From a checkpoint of a small mixture-of-experts model trained on Wikipedia: a softmax router, a shared expert of 128 neurons.
Below are experts of layer 5 (counted from 0) of a mixture-of-experts language model. Rows are named router (the router's row for the expert), down (a neuron's output weights, with its number) and show model dimensions 0-255. Each number is 128 + 32 x the weight over its row's rms, rounded and kept within 0 to 255. Numbers have three digits each.
After each expert's rows: a language model's description of what the expert responds to. This comes from a sample of Wikipedia text that the model never trained on.

# expert 30
router:105085164094125180121133132177134123121133152066108108130170107084143066154099128175148053212099172166136116175122111139208143115136136142068127157110072102193166141122118148126187108118169143153141125077151082077149125147185122123159083117101156143088095068054125163115144149114198118095092094116161116136093102131129124123144101136125112153124063100136188142174133157169157114105125157074127080085129072130096141172093153185154101099090117153111080185100122106073171075091097095156100093069142138154115134118152137110143142072165226092137101158122101108170110116104196113136066154096083132178157136184099105135128142158176153126128131122124099081123138122141120162136132146073116105099123172125114133088092112104108078153153155165110115100114122144105124061129105101
down0:116121190130178094173133068173071139151152179160155125188075179099161105133105119117070132114149148124088140108046163148104120163084159103159081119111157154133206121098101136123104166152132110073133107126116171157154100097164148114135146135214130110092136150052112132097172129122133133093144160128113128139163102186112148147118113124126103078123171143079146182148121174079091086165115093065116118177058141129090141112067134172129101131134080178116143104141138117141132180087154100148190107139133106153131131139164153152113085145183097112150203138105155047107107163105160191170127167118154081149101081072155196106130100166147172119129094101097091175112145127145133067086131105176158049126136151137113141128134164166136147136152115153129189155137135115111128099100100121
Determiners and heading marks. Articles the, The, a, plus that, which, but, and the === or = signs that open section headings and equations.

# expert 25
router:119164137174102093118118164117129126171194123152177127113142120098133166136138110134112147148166115172071132100110125110199147126113152125117145135189127134134127166123143073121159109096150187072104148108088126091082089102126134124165071146110118078159154061111154109079102191151176158133150094127064136143064154099117150122173133107165098124123083140157074101150129113148147131142125167092090113113119137079155049127148087091123144123107138094152165091151135114085088084105162154094096088126115133169108206065092172075101174134162189069113140106141157116130130139194115127121066168148121105187205148087145183131101140135107146107146069114167116166168155182148178132153088130115137103141103127077096205088103100086083195187120104118143126151139113119151115077166093085
down0:089062105145152092135152079082118182134114185130105117129134102176144120146144121092068093058115092103148154123108098152149164088127121086149196128094127109080123123175113157197208166114105095129195141126135126148122177178153098135130137121150100159078171145147112128127113060123121135079093129145164082098118070149084099143148106132133132160125223139094132114118147193194119115120137154166121118088127148103167171090089106084143098156082126125146109128162097115177090094132171127067087130106146073094183113143108084152110123125119134174152088167132179134066100127109158171110129144195100133051078140125121119119109139092067120116159167126117140049129031125155154159132153163142125106143146102115126190128100137082110175132159126134122089124091114054122147169105111118
Digits in stats. Individual digits within table statistics, coordinates, dates and scores (41°, 3–2, 881713), plus compass words like north and south.

# expert 1
router:130057118136141085123175131174132159176126134180134220105172130083059143080099129142191070144074141109103113135097133149159109098134149139133111072127138126145149101090154097120091131147149111182142135084106208134142185118150181087145133099075137164123091113089098185087149115090111128168166166133165150088153177108094165148087096107142116137110103126121106211122117156096147104093166117172158147150069198140148132132055122167123090157147119140096075118086103165145121184176138126134104152134100088102199165106068126109122143128146148151171127149133136074156109142130096117137088140148136133155100145143154156115078087118178110135070155162101218188076139124113106131119144155118090085087120108191124196120106123123060156127159147127135104108131095133135164057155156132
down0:154113104149154148131116127142174181125099124164086152179142122254164119137120093113183136161164059066145122165137122149115112096085085149203122117134099114133153106133154183151161164149095104192122084153093130104105145147140131111167175137192110094113157134162116138084119098132083163111147072108166043093165147135146161101190087103088164069186127083090167131097085154148137098156136136101140171089131070084165098088135119144101129136166178108091146115192177204101075139120081135155101131159176134097152092127159118135082182158167120148099149102157157143126088083150113157153128125103097107116063103096138077061122123121124116124114082174136151161104074155115115106096111073144117080089133138066134106103115103133123156157151156159110122146128090116125143146174096113
Digits and naval terms. Digits in years, scores and ordinals (2025, 62nd), plus military, naval and flight words in sports-club or service biographies.

# expert 23
router:095092104142098125178128107112137161096163135118113138120176172175121134094116048098134102146153152095133101139120131148112111125142082127192026130146078053079164128162096117090153126114115134086130121123130122100102130097142087100130141180214120135122106165097074175172102141123131107151078170152148139158140158067169123147129185124166128114181142122141148097142157145135146116175162087164096142147193120138118109136131091133169152110140094103094104093114060107066100112143101143127092106142054160132123147098086132161149092136148102128224102096105184156133147115089158097110106054185124137154149152072141131129138127131085092129168100132189116117150128051093111134140151085153150170162109067160098131127082061127113171191132110104178172135089180178146135160135174084
down0:100132135123156126138133121100136096158121114065087132134098116140114170163160121097091112105168123197133107125126177147140138110121100070130119151143088088147122112114071096089178119077200082153110097103137091134149133161117089168142113125078088058110119109153074160146123114140153172117185199113152125103116118124147156074154104121120140050133109125102151146202146164111157156135142143101144162099087089090114097120117155107122049144076146151109151173075196162146223133154114051130120089128093096091156074143167146084118171126179041094092125129118104167097125132105120116108077150114077148076141136097137060134153079117120115140094083125200138118138189117087202189124104130152128132119133168101170126115064150099117106143119143185128094139158118101131124110171169175
Prepositions after nouns. Prepositions for, on, with, of right after a noun or verb, and row-opening table pipes, such as criticised for, winning pitcher for.

# expert 7
router:094170165112127119082050115162161126112139087087118129136124096139101171067110105106150109106090135070134079119065112122138088143099156140108146077170129095065157146113158202115105132095119118119135076143165116148116159095056158153131152138155105114103118146091139117085099127122138092164086132116103195137080136157195137091126140113114221173157128119165157138108154072163112073101114112124147149123141118073116068136133062163105079116120190122118123104144161102082153144145120132126089123173112100160172153113119213158160132124061078125064112155077138134141148117089125129113096159099042117108108169094131070108176186062141165109157095130138085087187147107161162116112098113079104098142141148104124158103099118074030119162138146113138154096112150155099156143126152134
down0:156114092111104230152095116088164090151119101108112143122096113137128107122137208109074104130109121163164096106121113112109131113110104128112118150164108109158107091194144105114128121163097172088122144122202130092069154103080105112163138181126087131194109114173104084157102164121148135163106141129146110117086134098153216134079135171079180120109107129242116051173164111161113142117126169123120117116164146161150164127165094135118135120125039107144085190136111101168105132098158082109151004118154095171172135131143145128133093146184128152178199120092108180079100145094090075113087134120119150135166149108133131118133132151112106116166102099110136103124155136138126165177120114126159113088151144084170136118118082123157077156137146107183107085168096106087097153137162131
List dashes, table pipes. Hyphens opening bulleted infobox lines after a line break (- Founder, - Release), table pipe separators, middle dots, and in-word hyphens.